config.yaml
hidden_size: 128
n_experts: 256
experts_per_token: 8
router_noise: 0.1
lr_router: 0.00229
Below are experts of layer 3 (counted from 0) of a mixture-of-experts language model. Rows are named router (the router's row for the expert) and show model dimensions 0-127. Each number is 128 + 24 x the weight over its row's rms, rounded and kept within 0 to 255. Numbers have three digits each.
Before each expert's rows: a language model's description of what the expert responds to. This comes from a sample of Wikipedia text that the model never trained on.

# expert 24
It responds to: Word-initial ex and the letter x inside words, as in exile, expressing, Texas, Marxist, Oxford, Index.
router:179088143150165129156128136104184154115143168151138138139161122121132120097169158140176111100174125121101091130116105080137153139161092140185131118144134136144129108112066164160133119103133132079123119151115141128104109134122147128129141161118126156138111148109120118120134115116117083147112119097152112128145147101102136075149119103138131112121101159148140082108162107098137147143094

# expert 63
It responds to: Opening prefix pieces of words like con, pro, un, In, trans, de, often after the or a quote: unexpected, conquest.
router:131121138169120095170159133097154133142135132111107122117155157144116139111146168110131137122146175120124096143108107090104161137148130119183131108134103155123149116109105148147155138124108144124109112128177139154104134107087139133117172159145135170181106156136089129120086127145099080110102064057104122141153146161128126107147134089129097141119122120138155083111133112118131144141124

# expert 43
It responds to: Hyphens and en dashes joining compound words, names, and year ranges, e.g. modern-day, custom-designed, Coria-Cáceres, 1934–1942.
router:170108146174129115131119161074110133136124154123147087078150156171125131119120155111146131127178144144147097110133138141080157140111142148157121082171113112104123124113114173173133140107071144124088163127179105155067097118097141100114124123161123172132124136123110146154098142161145129124106122113153144153149145141133128097146116113126116153108118161125113139128122101101112123152106

# expert 47
It responds to: Opening pieces of proper names and titles, as in South Carolina, Mar, John, Ass-istant, P-aul, M-ennonites.
router:157117138136143091155150120097170151116128134121108103089147145146132162113181142123158113100134166120125114156133099113101162157148108136161146097160133124109153093110116177163121151112089148087121113128155114145106102090111131106143181170166148143138111150113112167102118105152158106108098104102137121163134126141142157109148118083106102137104123147164151087119163105128125116148100

# expert 56
It responds to: The piece el and variants (els, vel, ael) inside words like model, Nobel, Label, plus some table pipes.
router:141133107129160140145143139110179121136137133111122108095142123121125117106142130130154113090158164123140091136115149140118138151180111116113144078151142097132143126111126130163137139121100135083112104128138087119102124063109162102136151156176157121157122146141142147150162123171141097114121088109128138156164148165142146056132165128069136156091088113155112108149135123130126116131093

# expert 2
It responds to: Single capital or short first pieces starting a split word or name, e.g. S in Sadiq, T in Text, s in sold.
router:174130128149152117122173123074138170142140121107143095112143108170130162129133157116140104099125146116115137173128124104120113192147127125164124097145123121142163111106110165175127120091093152128108110174169118135098111118139117101139154149141127103168111130125149144121136098152143089118101068141140094127163087116137163121129148092074112146111109148151152093150126101130124131131123

# expert 5
It responds to: Short vowel+t word pieces inside words and surnames, mostly ot and et, as in Kn-ot-s, Pig-ot, subs-et, Mark-et.
router:168115103142113096148111109117146159119124174152111120137138133155131140124152107116108139113125164142134104157120122085106148160130115100149133109142130145096205109116130157164141129141128130134120086132145126131098072136108156089146159121113162135140116162142088138090143132155164103148112091109184115131142151132141153107122127120085098128120123135190143113097167109129101140134065

# expert 7
It responds to: Bare space tokens in wiki tables, mostly right after a pipe and before a number, as in sports statistics and election results.
router:144100128122138109151144144135150129154122151121093117117159148153143192126148119148171100087133145116103114168142107114115167145138078127136110107144181093106180113106079148143139130107133118084101128127152129123123103117092123087130159137180140141185115169122122129105136121120149135142102117133125115181117138114111178116126113078110132123108113161141126087139138088109138123167127

# expert 51
It responds to: Word-internal pieces following p, mostly os as in position, explosion, postal, plus oint, aint, resent.
router:160098127112115119126152123077148131146140152144097116110136173125127151105165147118173117093137106113145097137152115126103142154151151171171114102152133134125158111124094144169178113089093140134126127152099141142120140067130108139142169143122161146131079126127078149123143144165142092123096145102151131150178110119144143106110111127117089151078106134112107103105111124127115156159101

# expert 34
It responds to: Short endings like an, in, u, ar in foreign names and words, such as Uğurcan, župan, Constanța, Fukuoka, Boban.
router:101077104127151097136149133108141121151113128151114091069154115138110161118146150135140119086181122136092128122104081134121154150182139112155135113146169098110147156112113174148146186152091152096120118123160110118104096103087124113136148128124105141147108154113107144116126134118175122132117087112129132160140161117126154105137126084126137150114108152148205118138132139117146126127130

# expert 27
It responds to: Closing braces of LaTeX subscripts like _{2}, and single capital or lowercase letters T, K, t starting words in tables.
router:159120142137145091149152118099169151121124136124105104090148141143135164112180141125160112102132165122128112152132100110101160154149106136160140100158139123111151089110111175163124151116086149083123114128153111151106099091109130104138178168167152143136108150110111169099123105149162107111091105103140120166134123140140158108145120085102102139105121145161154084116159104127125118144098

# expert 41
It responds to: Mid-word pieces such as ore, isc, ann, pis, as in rest-ore, st-ore-y, disc-overy, ch-ann-el, enc-ore.
router:099151160109107090157169135114153149134134162112126116102148139142149180112113109104144177109144121127178130155142093118120171151173149138176120104138152157114137101122094130162122149093110109105140102111128109106100100118125121148200153153134143112143119118085100127114137131134130119112137110090131149171105104106133110115118131087097116191127136161158158117136150108113095142139108

# expert 58
It responds to: Capital initials starting names and places, like R, J, P, I, K, Z, as in Rashid, Jae-hyun, Hong Kong, plus commas in scores.
router:156119141133144092153152116100168151119119138121109102089152142145132160115177141123162110103134164121131110152134099112100163151147107136162141100159132125106153097110113178163121157115088151086117112124154108149104102090107133106141178173165150144140113148111111168101123103151158105108094105103138116165135125140138155114146121085099102140103122140163149086115164104126122117150099

# expert 55
It responds to: Word-final pieces like ment, hip, um, ation, ivision, plus government, team, National, often in political or military text.
router:120113167125144100172111125081157182112108108132106127093164156136118145116132137082111155118150129139135104149141079109073159115171142135126103126156130168142126115135120152140168125118106162127133152161137138104112080124099140122132153167125164161122099106135096186102133111127148123133105124063109118152127099144164145132146127094144134107113133130138116090119157118112153115171097

# expert 3
It responds to: Forms of be and have, plus not, also and -ly, right after a subject pronoun or who/which: was, is, had been.
router:154121142143110115164145122119155161121132161132121085111113112131149141135146110096120112133162162136161149152106068140124169149126107158141151114155154133101127106117125121132146102132135143120110110153134157120119110105090154125110148155173144130139143143130108158106152104140160070112126123054175115160158132127143146093148118115074081142097073152126137122118103105094119115171102

# expert 52
It responds to: Inner syllables like ul, un, ang, ol, ak, as in scheduled, radula, truncated, Yangwang, humans, Nichol.
router:126106127175129097174114151070132137148188141114149107060112134146123132091146142140109143120165155147132125135108092122110174142169143115160123121149135103138107156113124194118150185110100188111129108142116131128119095128104143086135145178128131176155134154115089115134105122124128120113095078129151127141137144132141117125114137102127107114102113131151152126135123113118146130151096

# expert 33
It responds to: Word-final suffixes of learned nouns, especially -us in genus and census, plus -ology, -ity, -ence, -ies.
router:134102161156182116131138105117175136136108160140112099091154112148124167093165131107140114118136135118124109145149087116132166144146089133133141112199154125118171110110091141140152168150068103088136122142135136082081115126127152110184145131123180101136126118146136123100133093141165124133091128141133145147159103169140106121142110132101121128116107130135148110141164116108132106130106

# expert 60
It responds to: Word-internal pieces like ow, ough, out, owever in endowed, without, acknowledged, plus since, until, before and month names.
router:125125145120140118124098132122170139125101143108103137129132131148128132080127103105131123069156158129108155143141124133141146177137101139145135123147181124124173138106119122136139166140141137123145130147101122123105114088104160098111163140163144132130149141075128158108103130178141129090090126123134146147159111161121158090109088107092122173134058187131146114111155115088118094117106

# expert 4
It responds to: Word-initial v/V such as vitamin, violent, village, plus mid-word pieces like ten in maintenance, often, written, and ed in voted.
router:141131113134114133125125151119156151132086130127135082070142134146181131105131143103174107096163131140170121174097111115132174123178134158137148121181110129143147124109079151132150124112119186106137121157183126109121099116116134088142156142141161127152120126093144131130116111153142107090114145114120161138127103132094146132157121106119124128120089129148126091058147128118110142140097

# expert 37
It responds to: Word-initial C, c, H, h, K pieces plus to, and, by, and stray byte tokens before invisible characters or math symbols.
router:159117140134144090153153119102168151117122136120110106091147144146133163115180141122160110105133164120128116153135097112101167152146102137162138100160135126105152095113115175164125153112089153085119111128154110147106099090109134105142178170166149143137107151112111170102120103153156106108094104103137117163135126139143157109145120084106102141106122142158155084116160103126125113145101

# expert 0
It responds to: Word pieces like le, ne, ille, les, ine ending words or names, plus standalone one, as in annexed, doubles, Pauline.
router:134096174174156070146140113108171169149165131119124105131151140153135128127182110134144143109109136122109105148132142106113206133155151130172123099153124146137131140077097106140122130113118109108114107133107150142097129130126169089175135176127144136172099111100101136140165122136162127119091085124143109158123116158134145118137104090107088123138113100133129111147159120137146116126114

# expert 49
It responds to: Word-initial w or W pieces (Winner, wielded, towed) and stems like ri, se, cont, includ, gr.
router:099138138148166113122134157088153156148117180090124092105150127122121143099159117055165134091119142116084115142105114060116169171154153149154126103156148140136159116113097140157156141137088145129118144132137142141110115114129104096143154153117117156130106151101127191112126132134101138103115146098176137152155122112159152098139128114133101156119115151143160116118114123123141120136093

# expert 44
It responds to: Closing pieces of compounds and fixed names like by in nearby, York, States, ade, way, plus then, until, before.
router:128084141148124104162128105111148171138104114099096120119130148144154137084145112161161106106148133080111124160133122140134152179166155138144145122137144099150132126098120161150108120113098121114146110147174131087097137123143164137149174181124128124148115137086100176125141105162167138088065114107134105140117159122129133103128085106117111129082141169124136109142138141121117089117132

# expert 57
It responds to: Final s or -es pluralizing or ending words, also s in German and Finnish compounds: islands, Details, Rovers.
router:163110148095152121125153123114117147108131135116108099088164119152155136122166146115141102045154128105116127146123113135098162184150145120181130092158146098102166138127107170178115149138067133112141133134124111115117119107104115110120129123147153122163134141123151127122130149147130141122137094119131103121143093131123169114132127113081101127119116137181178145128123121080127069139128

# expert 36
It responds to: Coordinating and, or, commas and copular verbs is, was, are, were joining list items or starting predicates.
router:127112204117124088139131111132166180138098193120116070106148111146111125076120138113135117123156115122148107131129106099117171136138088118129118120167141132108148136123126156152158118124112131097143096151139124156088125079114188127156144143198114119138139134118121157126131137152158097144119133103161097147144134125129135085151118130117109167095110125125127125125152105096125132161107

# expert 32
It responds to: Inner pieces like ark, ast, outh, ary in split words, plus all, various, local, area; e.g. m-ark-ed, milit-ary, all.
router:096108155155133141140113121123154132121113156096087105085136119159134133088122145116153100113122186133137085147140093135119166174174103169104169118123174109120138141116122157177147137064129166065125117130131120148112115143130118127172136121150153103145147119123118145111122119129153129111102127104177098165119106148122147084133115084124142136100118132127134113146173117131151101139106

# expert 15
It responds to: Word-internal pieces like ov, ol, ur, rit inside Slavic names and words such as Soviet, political, writing.
router:110105126101139119114122096061149143123134116121152110095134145158141158106131177091175126126141129122121101119118126134107161141134116126140134097151124082131147138108114147159175121113101181120112140106150134154123122125095142097136152118171120168133104125127105194126098131142143086166104088098143126157164125141131130139117129117115122161091087165161189128124120100096108123172129

# expert 29
It responds to: Word-internal fragments of names and words, often right after el or cl, as in Kel-t-ner, Pel-t-ier, cycl-ing, Barcel-on-a.
router:121075124107144059146183114127162141141140135169118125117157129145106168122149143121172134108125152105118130163131138124130140139131094152190127114138109118110150132111094151134150117111092151088107132125156108126119100095107120117175131171140152159130131167075107112104126135124160136140124059102138092122139093100135155099120125096134142160115134158169145101100135101138135135134114

# expert 30
It responds to: Single digits and short starts like s, S, Q, K within statistics tables and scores, plus month names and modals like will.
router:159120140140144090152151116100168147116124139118106107089147141145134161110182143125161110103134166121125114154137098114103164158147102134161141099158135124106152098113114178160123154116087149088116112131156111148103101091111130105140176169164152144137110149112112168102121104153159104110090102101136118166133128134139157115149123083103104141106118142164150088115160101128126115148099

# expert 23
It responds to: First digit of a number, mostly 2 or 1, in years, dates, coordinates and table figures, as in 2020, 202.6, 41°23′.
router:163110130122123125132127143094184143135128155120123127106140148116130146111164117109151112113124143156094120131133112087124144127125115154185155047188151110130142110128097135109129119124129130101153120136125108135107070086132146095156170120168154158136126145096122154099144123148150124103083119118128094125131147123155139117146149102102133144125113172142134121177160138102125100139056

# expert 17
It responds to: Word-final pieces ard and ust, as in ind-ust-ry, j-ust, reg-ard-ing, Rich-ard, plus short words like only, own, not.
router:138119176122134122168128107127155143131096150122094114137135113140129140120162132099179157118132179110144123160135122103143126127123124154140137082171126084123125134110114138176143155118101173127092079126128108151114117077080154137144170127113155110178145130075126142115121087149134118131127116138130148125125088103144150107114098088104145171111105100142170131148132139131151106181101

# expert 8
It responds to: Digits and pipe separators in tables and number runs, plus word-initial T/t pieces and "end" in ending; e.g. 6 in 1969, t in titles.
router:160118137136143090152155118101165151118124137125109105091150142148134164114182141119159114103133166121127113154134099113101162155147110135161140100156135123108152090111113176164122157117087152090121113128157112145107098088111135104142175168169153140138111151113111170099122105150156106106095107102139117162134126139142159109146121084101101141109123145164149082119163105127128116146100

# expert 45
It responds to: Mostly the piece ort inside words like opportunity, sport, Deportivo, Portfolio, also ther, ant, erson, ajor.
router:120107134136118108127158123125118148099159175118143118118126160152118152121129122110170133090121137122146119131133128120085134150126083126179171126141179152104130113106097153120137142126122139123121096154116097117087055110116148127138141129185135125174135120109144151117160129129167100137107118124168130181160134115115155122159136119097137124047136146153120082105159122118128094159114

# expert 39
It responds to: Middle word pieces before -ed/-ing/-er endings, like driver, actor, receive, organ-, offic-, polit-, sign-.
router:132125145130138107174152143122153137159132128140137133108121126147124127118114164115155183098142119117153073114105132096107126124171121140152126118140126125139122146092120132164141137111102154103109129109118132138078104135125146116146153154158159177212133166133091165126096132132135117148100106060147130161133096168132137099124121124125064089105109133146142116140112094137127112154088

# expert 40
It responds to: Single-letter or short word starts like H, G, g, b, Z, y, St, em, as in young, New Zealand, Grosse, employed.
router:157119141139142095153150118101168151116125137122110105092153138149134166112180140123160111098132164121127111151135098109102163153147103137162137097156132123107151096111113175164122154115087147083119114130158110147106100093110133102139176172166153145137108148112111167100121105153157103106095102102134112163134124140141156109147120086103101140105121142160151084116164103124127114145099

# expert 38
It responds to: Em dashes, zeros and digits filling cells of wiki tables such as minor planet or sports statistics lists.
router:160120142135141091150152116100170150121123135121108104091151144145135166112179140125163108104134162119127113152134099115100158155145107135161138103156132126109151097110113174160120152117086151087120112127154112148105095091110133104140177170167155143133107151114109169098119107150158105107092102101138115167134124139140158109144121084102100139106119141166149087117160099127126113144099

# expert 12
It responds to: The word piece om inside words and names, such as encomienda, Thomas, genomic, Komsomolets, plus com, family, rem.
router:159126129154143085164139154091165129118123120127131075079141119117123135129157130112144137135122159093096081153130121107107146129158120126163122132170156139104160140098126158171104125113103182105119142172134115145121102128124111111120198108125137123188122132120095172117134122156182137132101121121145124121108078160113150089154148113094111117125114143173162133123132113120137133140098

# expert 19
It responds to: Last digits of coordinates, years, and postal codes, such as 38.8988(9)°N, 185(0), 192(4), plus degree signs and ordinal th.
router:146103121145165119143097152101134145136118123136100120126119146162137190090153128109145115109149118101146150141156126117107147154179140163167105131150161092112134099112111158142118157129119142071091112122129148115114094104088140088158147172176143121142160146146140116098132132128126144142066113125123124128125112140121184115137142067134119112112117158165135103125162116096092127136091

# expert 59
It responds to: Word-final suffixes ive, ate, ative, ated, ives, as in respect-ive, mass-ive, form-ative, associ-ated, colon-ies.
router:146113165175164092117144115127143117105153116122132076061121170191139150095141106140129126129145168149116092159134070112127138137162128185139119116170128132122185112128118145135113142116067114093110132130126089132109120138135164117164132152136144123138114122129134138113129103147158122153135126103136135122114104142141141119100106093117106193116113132151111135123154109092119137175126